Below are experts of layer 7 (counted from 0) of a mixture-of-experts language model. Rows are named router (the router's row for the expert), gate (a neuron's input weights, with its number), up (a neuron's input weights, with its number) and show model dimensions 0-255. Each number is 500 + 50 x the weight over its row's rms, rounded and kept within 0 to 999. Numbers have three digits each.
Before each expert's rows: "gets" lists some tokens that make up at least twice as much of what it gets as of all text. This comes from a sample of Wikipedia text that the model never trained on. Tokens count by the router's weight.

# expert 14
gets: " |", "-", "|", ",", ";", ":"
router:507453559575536551542518451516557484541483489481523454479548484413427489517515442499443414475498531482558452475492522496518607511462431525474471446592562450539585513513465397542443564553512460529462430608522565525426540541504399607543465522482523465536493550580611487561469445445522433480481532439498508442506468544465531604476564435516487464534556472521435595559466488554454607469385507464385526430460534465496584458484489511523309369461487454506514374536546580653453471491462507489585452475582513432402475452483534485496589509518580555548530490466447537562456458557527495528495504495535496505544384509518641465469562481520443406579452529441524474484465521550589409565504562491446519545545574619542469472492406490525529473473527499531514535517510410472507546501457555
gate0:616537484519525502515499464504475552578446619522395514477458524473571528486479563457402503446485484396513525461569501495516493529586578500394594518402509540502592513510478455403466578462524608399439472527488535460511570516509549445489524616462516524562442517580481486511492623514531565383500560454458468521499486474490599446436439566495487513478528509451578459518568501574546541468440519448390455501489563506604406524456381542521449444532542487471502462561468476536548469468529588512542469511470455464485516568474483412466542449529496459492550499555516569591480552425462458520442485512519488447503483523490545544508462474424443427416402562504569437488541502488567524503370607496536536436519515529456527513491429511550530512559529545512522544471456528510408535560438532
up0:460569449573555534454476451466516551516553649532429346499457545498527585483471441606480702414498484587517547481504526485543551517509407482472445451514456493479420494533526491440611563439407519431425619500479497482498541468572561522483515504425507485541468504522461465533592540470495546387470572520511507581483437516585417456506501455399492436588495568462484466481452529388554423553477530515468519503382460497496512486470517511512515491494474484470429503556515552552430547534476582520512492583563503507492521517515445507434515496513429517527407510559436472471534477478581528428445452499511503483480462445467421483582527425546578386530528561473457551464472480532583454475514436629485566452429490557535465558619440541521535559550343567473492462462539488501584581612453568
gate1:520578508537548506540480598457460480521481509474460596541559514552498515535564438466496501542510508442558573458486504513523555458460441450462599551553523476581440558507405490485485574572445468412477547585511478547407476589561441425521503470509509512455501544456453449386532518511462492526466554475452489490494476424489595560430482530566544531531509526463566423574466518509495466507563500561523569435490546486462489525498618452566491608503463523477568527515541559556491458519596373472467438593463549443472492421481535456549535478558557540522536601528554546579432509504466498486571579496489491572536524556497498512465539510483405530415548558592576507535517469543592533458561526551450517545500472525517501516449488511577425562521467406561482564507570519502405509470437561
up1:682465517443522525456431460497526460431456521657433489553516379607532514510481452487541454408559529498446477442508534488472443481417461450494455554466475432459499520522447485461494481418582512489490533455484554475542497479535542449522482441504437381615448479592500518517518455415521401483459489544469499520462454525500485623538576455440558491552412508536475477509528469504546520483567525531516467470503472519525564476534473502454559453490562412514481423506492558441544585441539549489497505508425551576558517546512494551482452523474381436565490609481469499549617444489482607529486468411463426434490384557512489399611488445524537449480456476559443503545509491520465511467504524604549586582593536583481409515573510458460472426442476487434544517543474446518460465427528531
gate2:431595433465470565580591574495447495432537571590448537432557461465466464519574452477478553502483625530494537503446554441503563599470504448468491492502528418433511508472464555452572450454483477492437532517512498464488399439553502540487439605466554504588562545534498426473504567533408476469538456422463399525570547515477486519511625461522460538516421496519533501395461557469484510424397523424480566430572572578544521585457552446563417550570475502492572522483484550485504476468500565514500493596543529503565468529474491465525500490535508500474446534525485547488434461482529419508564488516383505496560485604477542570596557504518538313489565530471469496548512554428470526533585544517463444501445477451475412442537563461612504595491466502465540463415506496435440466489455522
up2:487592537444486533605438474521587564439432473579475522494465601496518566488480614580505453572447497522532413476476517511516534526516537572438429484582504553503569450430527483418476500542568502511514492562434504461488560579388466554481527467483476436490591546480414426513593521433434525591462484430564480520478518566604498503481480529443606543490522503494499430461448530486498507532456555440439485574507496534477473467507597489458499461380583518497486511528541478524425471504493566585423460526507475502456421555448517528494532381512519541446428549489447470456490453487518425512475481523470513528496528492547456528441540501592580532525446471457482502507470507501499531531507614608364501666507405518500546382539448484430528579494514495465473468539456564539465536514469498
gate3:475486490506512463570508473525641493579513549509455543486540530461483508522483517449592621391464551554609468502590476530570438489539478542561423466470568589556556520423520490530524529459446541546492522486608451576487558569578491524512565516527470559566545466491489458508576550500543570518510535510485595535400501472545498542476494458498547510472489524421434521481498529600531586485562538486535457491537376365469522542480526552535520463502452493462513491463449561453504527543559439561467584534571508477419452542510510476476553539450512616477598530476490431516598510492510546471486471502463415476499446574581516481567507512546429497473512513534634497439454495384555613535458494553548450478531562538569467467435451572458558439451415529473453515519493585517464533500516525
up3:604554550517482473507441540553508516479493514443420493415480596617412495555543520522518479443515526548523524477474467445416487513480560604528415435512443543493386500456526528501434513555626433510551520530451627500489556487549471436458534510541472527584473575600500481497498468481449424476463504462476297468519367505527492490554462550512447503470441490531517562622494567542504470552550569552564436432496543519472411461519565484577442350508541478588502411522503553577526536530415486514508575541427477544502485569408487531490509550454557503518504542509592526443558464519508429601498511495529552534510544522571475483529454511522489495522523577451497480504472468532462442385435522447481430590547486473483461500478461466502510517616522505400519454391443542546486496507483537
gate4:500487556455543537452469470409528473498459481561482500434504561564542521589557592486478440551475598380494495420518480469460513500448500491529550450509486456465580415504437499460504529459474378466487525587503572448501498458464448516478561531576542544561569495609449580614585544465554527549506512621530459574407555466497408456580483495505519516454587468497536583594546519461497485486472511545501504452498506480461513475523501500437502430447413545576403534504498429570539519461545567557399518475490513515531448381569563450521524513595481487590471492439548511581578494498512534518457423490473495598553502491579523549515550438474424466527477493430395466465453417485566473471485498620432548605501491489470464550452529585501526493526434467455395486506499559528494510441494511
up4:473452435577481480546456459458441478547476529452570495458496487478446437430529464473564519510478524612410482486540472473510552462373450488524559486593536529489380512478480522476486553575551578492462548540424470527470481526509491407479473503501513453444454494450598462437483476444439496550581457467506510543450461574546553474462489507537539515409535455428451517506559409450437388520537525527507560546480474541544525460444508482449520530546498523553525576527489534475456471457507430581449510403489425588416488406476448445528453550452430540518483540468454538475567509494554486502493525493502479486520557429502551515564578462582519496547570447461466471525541544486453620577557504512589583409541573424467502429556547483507454523537587517434528453519565536428511530494453539
gate5:600534553443568433475464397632517491596385515601520538515570535560515522511538463467574521415467515567472437501480431503494478495512458580428479498446500395490499440516526523508427607491523551464433549453431532547525476483470553522532540549574477564577556442534541387495582471515563494552491483478513525507556542440498518449480450542507545497490482490609550526464501557470584530469425504492519513471465518476493414490495493556593575522519500450490527487486601556516470461543529522473592548444549483550475427559496484454517398413567499472525536502461515448529465476564467486500466504477513393428511493477500449528587592475571526515524470422494549422430453441527469508518576452566459484425569356519577527521608488449521558567431445525526511544539467470506510499545565535
up5:498490401559484549459471471533463384554417492463580444528436426482521485484417492531547500425488497509416439433563550476574377407479452528465468491460445482403436445503530464498496486520472551514526464465556556515393404523540487529435487368569515465530503484592490524490459538432512574507469481505500576437525347490461538401371494518544452457503508435381496508506493405536495580550423504539531643488531495425515588570445542501461467405570537479502644524536517466484490454579538501414560537465436460453485481612447524549513500552547411423549455501500448505512612530508550497532436445504502423450463485552538518451465478496489515552433469552474459564548560497472545503466588427513558551563452503471483539531492488501561449530627597561463407509468489530412547508502504570
gate6:421535477509435501559462486499473418560446546461489509561501471517485497511580559464503582456515410550433510514392439519475508504470514559527448565468493485479456513549430408482471478555521586407474541537491544525495489471596485510544468453488527448451481540458636447508574472500474555475457443472655468533535551480522487504421429476468535473530541525550527567496492428527513435564573481568517509523493470622579476503584411516469437452499549476517537463532483447650534408580548458517511535439426494407489541468535485514450513591553519504505451441456493441547414430528459456508464526497560476555480522507545560486518575534521583509422616439524521529408484514469391477427480516588506555530484475377457508525499541515561486533438564525537526487472538492475455520473543518
up6:524419453490428493459517478454458474467504413573521540517588504548544537572524436550497503485570528455511510495396420560546405480530565559520482552483445556533480547466418454536527495524466593508552517503534478476356398421545480527569542584419528538514573435397566459482514466482570478473482412598473524495522578535545462534487546500555500486501524545443519484492521430490382410420497455519501595570555542488527489530523445508493506500600393517407473480534388500566512437415537499487590617518479564440426526496406429501433400537551554541500514490482492580494473509454508456467497574466421492447490562498480557509582509471436482536508524457437448472477487438495419438548490483502531521536563550489500511627441455405537457448508455510552448513470525476516514512508460538
gate7:541451512614600468419409380392425471536505607577449495460544499478460532534428464505554474476508466513492559419495487518385478466518462466475531469505477483457396459520413584496514452494518467470481464567517479431525555494524561475500470552544488465446474447497415516514484494580471519516547519511493517446525465575403456572440557553464389528467519558408472460450503402494625610472508435367456462399635528496467489502498471437467555513455412443511525484363465535534502487495445446460511611576547518442500496449565502453556510503508507596581558593513519472518458572445572463443443415438496562560453459602479581426456535529517496577507535416550538562532466506503497449433539511485526552469381550483513546451431462503475494498471455532406508468518523535499576471499455547
up7:471459498525500581509554508465461595517510520477614524507455522546555437463500454500475444461329521499391459411516552494527447534439549591522454497388461385385585529486453389495491506543474540518455490435436498578425542604508425527403493501625486536493474598522527502580490476431434618546539478422463502512502488446523598383548438478488515504554499504512534544436567351534438548491473470474500461596527569494527485574505457462481445560515558514481535458529523406578449509532620481552481600542514531459485551482471450366465478546502466560489516509486492464520490539533504493472493503622424453475439547445486502444540449464488548544554514476512529545522561452539511539441519519470560545446496514532567512475536509577473580474454443511496499452466487523479552583482532549

# expert 6
gets: "1", "0", "9", "2", "8", "3"
router:573507511556461514401516509535427514532506551521469524503580475496578475454519537568468522514567533538514534576547444510532445501487507419536468420434412570532426536399568498510543534576557521558558506533474432627442449486546582494528643489560548576520500495518494611447458506461518510553497440474508581544490427544590434510548403508437483530448451491508443483460513512534545390566534565629471439451497478529496520416451519531435488503561469383497435403592434402532459497486472528549437467488451512535542439454562498484550428504447520506534563449599633460444413495457528432536551489509494519511458540524504443512462568423559520463507628483448513443489539506470512452436556477470483562480483416509499418557576506526442471554485471531525465541430509428460419517469490433
gate4:532516514459513492465610492447494434434487558484512427551585532447519580475444456406413470468525533402459506460475552543551423536513465436484431544581531540489478478485544545463580607549458479560550514512477513524466515522506585469522478513500543475539533474512470536475528492515406503505553575500650482525505452493597537490465600526548536490457541450515532516445529503570560499468471468495463491487468477493583468472464553547469385527477591422487425551500582527572551474532444541510430498473451447412526536406473494523534567530504464475408464446374531544562549498437415412522489461481478486600409547426466508618551458490546556554492461434560540484463530497502499529521524572463476507469582456533469461466498450423554482549531411505526503505476532491436482482466474480
up4:545501507560597428501518477490498489591560524443471529546498458543563455570440541581467450440474444420543508586545458549391507489557496514435515432509492565466527466468534482514500452443473481492518432513454619496433523535470485469406429499549432528509512428521387533570513460422531438465549558592498471435481545510436505555501518430517490508503507469525485561539538535492549554548488509444544436477507535381507538535439490513430583541550451561489413493515466503440522451461539539531557543525524454595513467401489474398561483405413434517498620415493481481534511523426547523642440429480467473458542510511565456419499594530626427494439468492493486508539495541416498484442501512534615496597422459559542447551506520532474482605524423518486471491470530484474469487444413620
gate5:486579527555626471473416486514462475444506509491495459455601497499447526455512574520527437467511542486490614422571464486494494452438525542565462552513536423518529490461500488478454582503582430457561568490467509495404548529453521426448504506461479539509436535432597577465589497421551534535507435481528446535513524472381533429426543501509479451575450517494478535491510440509533551449568509540441389468506503435471546491566595490447420456423561507614465455567413455488550470456556469405468450472529507471537430454494498448522457532506579443546539585556503538507531590516441489556457511567460502623552455530439497438491441522536451518513481528537515423490585470535634525490559486482435435462600497530521395531520566549463523453600567467501450441451488504464508608552544477
up5:465467514461471479499522478500512558542422630589534501598608499520522484503387496532559490452584525442465555539411469554508560531435430417473515534561477494394591495480447496432528400476463532435518612412471550525484599433548552514525518520519482566415532519536519544466530496474549457482486473468467520571509489460529541474527503550568462488562494574484502451439518547468433536548486451475551551467509561535520535521532403452458506499474532508480534517522395483403486514513460433494541496530437473512559492511530643419422490506497488566559559550471488577482548406514492591496522541541582495546503537543492546574490541558486523486602498475426526571479471458520475499510435579512519601512395406580408509501597554546574429553438557420433518461482477460549555492473489506
gate6:523483544476534572503420534432504492484579484551483423455556557488536504471498482448528519491488493477445607509488575509513528439547554460575475520499451487529474469434492522488512529558482556484534521445532510629477391504447532432522478521513520498509434479521408433497472581542534549517478440512599472489472476525503442603500514542486542569546503534444468506565503478455498447542455469575512529548418424556380456508563439396509493475526458409546534439564523492467515525538416527595502436519482477542501381557494456589527511502550539455496484456431519530409504560466520525581547493588494505641524498450468492526530525494484570526600540501433425516512446623499518453408382537502470363497471503412500550411576621407457496504542463478485550524497503388433427492529539487
up6:429539486505578489498485487495517582494516465531420464574498418553491476419508512439428487536465486544513565600488459488470456535491487552470482500573565524509452478387568421570490414580504512471556505503561403553459540341538491528526524482507568549503508480443465548498498481517477559558541500455488478490438486530517490490548553536553441509502481502494481411485514570551479484606527480506558438399453438531435466477559473494403614500527478529527473502516473560520564441559479605586578527500542469582477582542444519550381475477459476455616521504416461567599488427515574447519499469522528516466537468460464529512508363516578464594530454585466515492482465469485495572535530524561490378377550461493506500432435488459532534435357530505477509479494446506493426581550471557
gate7:419426486438586534582438433502481561504504456564478534417427484474550444538487545521500459421572542579430512512481430547521515589444550609507526462454412524476440480445480518449502598508486581569499521447474410524537455447377499449524489540515513533428528489497532561532495469429489469467472483529494551465564503491523545532526550434433379505490531424438499487443471485422534494528444546517497496555541467530541567405459636417480518504528570478504566522462563489497474509442538488429515445468466485491361466566484524586452496520527494532468493399457637523615532468480470472517512523444463429428529584540527623476512545575518549556557525537506455499501511445432582554451501522496507413533479467440496546448595523492557457487503490478563527441477507509437499438511473493
up7:479499476480447566578534611510584467512467485484573549543577541410530526514477550441472471570510535509521470490466527507582586512511405504511503488532438371537478529491495433413590536511511582599434432511526541490399518573512589567523501494566495511448555472521550490486491541424519525545457545463493619538438449488522521493531461657456535569551436532567474545473493442466512503431509490494546546531481565466509477543563530484479488550596539505474462478543487550550429488551526495455494485468555467446525429488503575515554499556539488540584472494585477517468434515518519584553458490538490387555500582589452448537500489508442554523517534507488549505488437493444475520575459485502525554505436572418495500493522545502558457456592575537462574497493484546494479518564473431
gate8:538491484441590585481587463509542482588497561463434481533544378511506509442493556451494435445434591437463428476443487560491538517434453499483498532495562448540455423462557501466481458485564462517528443519510518513521545474497472354580506543469521486490570453505500514608536491387520433465559562463529550533520525465620437469468501468494484483565630506425567505488506523428536398461477500501428534535587427542479494427397585509483521523494566396449458535406489465509552520550566525565596486471580480462499492518435443547560466441427507406488479416450467468537448431564556450458407544398553540577434491474496594496505538515450519515420454531568532461457533490521490468556545426480542432513432507577442470470611474420511453469407446390582455501477538420467495420529469548
up8:520357544424335495474448476445305488528562469476478522452507566522526524515542431532510565536545520539571399494525429493444485566463439448477393525531444527379560470496576524452449520422530515536531536517511432473510405560435491539394478517502507471519403580478494481492538507567574469457455482486524537528468507459470419508518594515591493532553492419566376509423602533441508489551536533553543519494468485367520538593532515385560472542537433550408402518485522582457539508483504474436515496484421534602483505466539513518546471555513562576464495542455549501510510565482588470616521585495503593422556459492484537533360522451438548504590547498488449491481499467439457538512426547515473531491549543541511565473526495487490460503421531595439527461457451533649430523493476472
gate9:533587588517537491565527405518476545565449430460527458508590548474486452534458491461537611508557492563552429564542495460448501535586530512600575467448453526460507577522466589525534546575569353502572427498552501435492555512480576463496543520448577514556499407535497441526505545471497403474492494552477472490485516452535447594557504441451527507377405550524457533468495529619420504487471520482600477439509565479492458434517473509484483428436531492452539404510512477515542493515523543350509530537474451530549425528500572441549560556482565518561463514492471462538563579499542495512506468558515473443522505515530534455471422480558498448510548561525440488488392438467561482442461483484400471483563564478526489544471520533447471506541518567472481546461531500522472459447522558
up9:573514474509534482442495456537470505521527443459500523428522449527497513514522525475519469444501477432440673547444505505566510414500472588500474516516431467523573510440549545531551460473498568398534514418433477528533600475557434485520420518475466388544503501413539441450533453480543549399463521437467419425475511510515430457447471524618494491459600574571422509414451527470365539479394516583418513485458508541419519421529478533515546483451541509597513485515399455495567486524503525557523585531548498541516496393526451488586542497424439441448529541537522532433597470528503490430477452505425387407509493411548461577535529535404484592576532444457505599508488425550562451527516446451484460520603489520483476466486552483518526489461442505496483505472441543546569460478525495
gate10:478544549470509446518448491513502541589444460510476519558499475496556534446607604418501515555411555546483479533462562411507491542486564406501477521437438487442580528514446495549475460488505514533516502464588436488417454564459482534423502565537391448509458533512457502312480476527555486480499545527545525529470549478529473496422487497437543534575412514484472525466474494571485466516519549479513445529500520440466444576514555433420517602444565474604506465433385452671545466469508533362589542521493481471390366479455504531554506484426625460477508468513553446450515650466454468544546485501584490471428531467523566525487565566569492482437580464502541498486444499584549567518444559477541431500491495452532406512485467506419464525487539546445526516417639428424523496497368535
up10:552545530583484493472512507433554498441398572572501401517502455619525510478547535456483560541540443518428508460560494463458531463582533514562538490516522405570418452575460471482521418541512489476514432523556549511542524489519587419552573466493547440489421500426456477505440660498550470579480536449535579548468549463457387573487526493502490458468422507455503527531493503539476521535455448519540514506469512426515546564521538441505526564476447441491464445410498583456482554530569535569470489471518521548564639571497520489478555485506464468515582473631417454458550575481504486469416539519398561544535475540576493505490543481602550455475530521468549398507563517526469518461548505562445516549555519496434530475518558533447575419536462515532485507528561562424472501631472455
gate11:559439483525477533399567506467510492577515542495509529489532469497476514485525481469578354534454515524494550485493540553551455547513514500461499484555561520473500491530571528557506518500514541602458545458582462489483563434531400547439579476526509488613474498569453562500459498568469387454461401483556548459591506555573503510402476526409519527535497498419483573485498450436568522562573542528462441458539566514398574490524543449528470552453557481503513549526487512500488495538562378536586500545465424534428546485385454532397461432408563498455501532510473502572462555520603534531526508417570488513462443475524611509458452469466492437534558484549590503515580556446480484577440515585533423460494504446514529507446552561472427507447507492517409522497440442482559495431379461
up11:479537512471609470530511544442573547561444537495475474483591530391490502476489463442523448497477452463520537535469482514490538555500426456481531521496536466520508483482595502500449544511484473509477558462460537437518477446526463367514446466521490488371491480477403505550454465474459585497354519432494441534520529522493404461449486520602535537476529471526510518502466508493500493567513551530488473509510486485494546512532548444460548480467508569409552491515488554475556576453384510541487464505445515489520450518437460517541495545476516500472472434395489567502545534569468455493408492414591514464528446478466532481469460477483551522477599571549554563510585527421531551550520519581478573439493458481460406445461464475520588596415596487551506491437509535504490569467474524

# expert 5
gets: " |", "0", ",", "5", "6", "7"
router:519426477532560485551619390516504499401493567482556532522510527518468520406531569483568458449518466545497474519411459498520506531457527512391509457557592548506510551434515438415486571449532449445517497469450540589420441489561436467511532627464409488496498493528520498547460530458456571539485501507529590558520519438546486536522526487498473453526477492484569474633455519544627436502482591599456465491514388473502526581496453545460472604409499542515536501454448588549431467576512455565438442434483392465381530581564444457518526431397479553510567435495573419493571507469593476536506597522475383552436473468461526567445464452489507557456526493443544461542514587535618528471494461538480509467466556511449445476527501494537589545523459505580568482522443470550491530544474556
gate4:492536513469564510454448464510496450419488529527499536537375555579446505467507412466522436550519440585545474507478494461493476485499456497412420529458493480483472553427466428482474561508502492497501534469490413508564535486555508502450453526564522540542449487435538460408465475485433513508511517571486396519391471478496489509493582382623473469543567562572528459548529518514489502528473506482464573524516497430509472462502515518406414505480558500485478472578531509541632534538461471453502497516533392541508517502549549383391564561501476560474459475459561501489512529467453492552440532467554516527631484436474536563471527461516466406465488597523540473448514563572468470596447478491476556442567460526450450552509514511508723583533455515530450497447383492419492502552370543
up4:517554626514459527501423493527475533510612448568544462517489457497484509483567477473457471474516482456541495624436516516442490460426598520504527584509451577562420480409485473428475423536532567488489482472453495487556535461508436507524565477464462450501483350493424467436482381518458486458452521565586546562435494606461516549447533500489521544554463555499525583467536454603550525519531474495460541494505437449520485488537543403532575599457567524600521468538444600437553463472488518521645669511460565458492400553405388519469494566529563574521558521479459420427497450459488549587446567492535507516511557460475551381488543516527516565531521420461443533560523502598561493491474471505473373555529541539554546507425430492495501521563464539470482420469599590576545444495480485
gate5:430569418477530570527560479578458502555543473546567486500435581485516516487632595472480442538434533501401491530417455448499462528521504488525471570497461538532473559502514471413528508535544489452547430484417505500492466476491494487494589647525583507517569418570503539450483445450459584527521516517511517490544512383491534571485529574497501528557552461485553501501463429435490419577621479456517553496536541508466577565543604467533507498501431471436600441479479458519553549512482519459516432368535473544513520542447478422488476521494449525536449451514445610494512423532487379446499505496602491510478547488449528478493519513386442526443425525407535481538553558499417529405476473529477522529499472411677581489496450574565440447462508511520540500585441500487578550485492591
up5:421549595525497478469457489546566471529445474525517465511527482445497528556441582451559491421474585540542533464461488547537583356428416547481470539471454472537526501478572526485545523443506577364389599513574398559517482510492440517494500482485538481477565475542381513469548491493545494560431515400468484494541535507573532613423415501445477543486419452544543510514525507466497522410479454476575484532513430523534458516559497520540454390556486462481603461512499414532485507573433503453521473434609569541544517495555506495441507521582472471639602499583481510483486427417567598524521433471465505469399563503495506593462476636480502474535527451499536514623478499525529581478470421554450549484520518442470580404471509463506449529469437449479448436509442450463453417524509428
gate6:465588520536513421456579451413480447549436479571538643472510474514548533468614424421536490505562414528518536503451316539516461583438474510477478493458455520531446471446509446506464330412505528539519515558479475497484469442525490499464463525403393453449575548602555411446554480518435565486468530523468548483631477455564533481504495583431471460497492490549580503469508476525534557493548454541399498550500552421506518591471527432443490530531603523455511523496495490461471516545511552599535471553577468503415590532567488502525513441496509546609529467453511480471581463465479440569460539548548469506481482501499519633595481448419468448485473622489416399516445545464469482473511526538601476484521529476499448531397509539494425583457532544551500439408469530436430503526495501
up6:401438510468642479523568492489447484440484506525617511426447459466513499523503442482517458492449520527509447494500551447511443490530453487472534521560476549472429507504473432472475432469516431519544446568493520477501568494485403543423538462542515512551517392454525490498589501607431499510524500436498575510455533582548535461447463441481544473494462436520440523504455511467543551647468445484410481513525574585555552469556478480495573541507533470518482471484532466461412606442483493471547459496566401525570569540510641448458495485586510444472425540445502479531499494486412489493524457594552507514472534510487525454454545511535394524469529503554386462518524511443451486447415528500419582444471525497450467516458493488527527478491477473487537514454497532501471617519554479
gate7:523392526426429519529554490420518597524441472509561537511473542536527414424465496519506425496432521498536459537608464491573452489558475450393480508476458421489467494423480438499438502412490578491513482544437471498534490561588425471564557518576492450499505464569504513565577475472517526634444448458574522456540509503502506537606481511519420465455527500545549472411537525500542531499465616474519503441453498508520469496495588572433499543483498493471546557455433375461433383513502559500475447475417512523473493560494503503511499607509457480534538459532538581549529480491490559453461389568640501478585595459525573513594507407493485508495472508488511483461425436544468449549468550444597467487546522511594452515561487442525527463461516463467521468513469585516510557627506474
up7:501473466499515563479444433410448408548552516545518540540488571388470457594524501421454452506385540469462562463544504493515546416505523507478442545493478516497525433519537447494466506454455548584511502534512616509441462504498459451527532521443559569431423523467513504386554513417525539471538416556539558443533548499509613502490529509498476516603481488494520452490514482504466515558507558495582589514567581519547379437386506571570438493468512563519583562546429442531437585480438560452459499479520460377594492427478489433555522434512563464467543471519536514593500593473545476434460491553476516492489472581451531552519466517521518472531466479503450513485483531533503536520432481427449554617470429512517525460540529476517458520536540465430542382588468488414509505520608589
gate8:509491494491574480398475555495511450563412502521522582520382449485535497506473493428512493425509377469489523548466474496539583483516522524460571418500566601440423499498516556446527486540473543526472485456536510479511485511443404517492479520516506538469497483556546497547441472519513550417422521544491517459469534490511454511528470464547548581515517545417497348564600553505554434456491571536525591506580446495419526529421514506460473508507440590478588607559503575487474456320571436469549545578497519481471553476520479562432522503454524484532557452444355523465446525501501439493414526507549435520531475483572563510542480525505502495487588435567427491461510487490441383455501524538397499388532498571465577411458451395453424472480546423541530571493492526439468458556449503
up8:487407579465608417498486513492502499574501541579521572515611490474506518507526530471576556501388554510493472652507596487526523558516482495439513448478579527545496550470487472510501534505540560484443484505515570526508600523538441491423516540393479462547565531501406601484428548548481516620566427491529423463547515600528520456526497434419453488392503397493510523544472630459577487411536429613497471435520551556456498511514503469462503460420604499453487548510546464547509470518450505451572552466474467426532491460531529472455498386448545589445545528539545448462446541508521418490523450448442509556571322392493552474514478547518485420446554549554480539486497475490423492511593469528535506483566382490487527460422421547544523598476532449585504449511536507471459457481534491
gate9:455568472608506452478543412494544479471512583428499417552517401460529492490491512469557547589469491500431463503504507553486499494420532516470589534449545406537531439455491557528520454502421451463434470463465462478567466505625478539502547481488435619438520511623555450481465523452428482526546492429477544491612417514540425467486460477444455411554487525483474486546585571600554506526476512462533465511487496446509556532421520428616495493519528501480447571565460526446587539500414457508528487561476534490495587522484455459485479522455502460618529510499453611531479570506492417498436526537545511597457461493500568604504523518491390435523540554489557422522587478577428547439566545432553457441486524476523575411453445544511530432412554468582460435365486526465492603450479491
up9:534574524530568527637437551609522458437450458434477524432541565512546546443548498515567491540457461545496564454470579528443472497507481506590472579555492503526384545545503592471488418582481497479536447500486464572461451552455466483548461448539449481502462542565565580432525477499501503473437493613463519492547421424523526443484544534475478519546526523424492483534489501485508506475576426572542468498556465555456504522527494426450528520525496473525548518454535469493452515448543513521503443505444551474462534484475635501474427523518511621446464535442399469457402473472472435474469476510510469490402449544566538525599567443418488425488539496511505511484503576468572487397473475479451478610524546562482536498368443542581444477573478417429523470520534486472479514454533420
gate10:512444470488438505525485531479538529498499471436502499424491555517518459524480568467481457518521485583456520595543520505450505475464405456483553439471515544428445443458466504367423554499509551469462360500498529454528532514493571503523463486460524407587471555516472429531489551545420421449488503578564367483484445470557439440526577592476473559453444414553415563410458567559427536504511519554438574497528486425527528531432447544528497484547468559543434471536535460564548575481472440425533575541424453450582513454483534462558541455481506527493541517470457548435492542548486369484516543482457495381458471590507485451453515401438477522495494470512511483553544543512485452525501551380434526582396449361505473472478564454515462566508471555481429476444514446542465528494539420
up10:486559544462436438504504430467519614591368582552567579493425421506483512475509488531554510416490494478531445506455508467577463452462488490546561526488452487520599504600594556553463483604501453435472438481532546425536483495541443466503444485421442460438595535374404447482427463467563516532483512510623537482514560523451548492498559491501516542499570474529505479469437502497563493505466510512523481564535441478558456474523506450448504444508517524526489501462555568510612545566508529475574441584474465472466502514490497488456512524567478483555515444506531574544541476450433459508380419595500491492501505493472509534514560476444490481521447420526548511500430549580478532461408514490464521580531507506417580395481575406504486475596508507535409450452569531461448413470550520
gate11:453475554521544518434497515508499503544414546500459471525478514415505608575405424403541563471562464456361455565480453561483469460489463494480526444568488470552469656415446411456472461508517483479517569484494571525501605450488528466487538629512543604469588500469469405441453509486502484429538525503426531465462565483501445551492455396485514505508519496512519466402430548497535514540555522392397497461485546465492483489453484467570502454590477590497510501472567498418487495476542436555437512460458516508560513474575514462458633521463514466583506474419567515524453534430569431520475545522443488466493452493517471496430496490498577568484526420604534466586528501559481536516549452450542449490577556526572521430458519525481550468420550491574463372528450411518500546521509565
up11:390470522449473427436466539614538428462521562602543562404526505493539485401505535550538466497418427440484476578474492468511532534504482441411563559622462470516494516517578521506519499534561488533454441551474445606503507521446472485528478496458507584532468500604524434565479469585421543470485506553481486516375550464481517638504471527561442549561502520515507470492525458533611539481424458465517564511464518506456526563483542469528526502512593534540465535426525544490513417484522488530506528384455600550414568528509470409526416523481505494480450489506531507530437497489537386502539467481559538446487455491533514511516520503650555530569505539447454420490540511483434508470469514477447475508487521528488513572502489587452464455546561528481518478446542483538506485495411392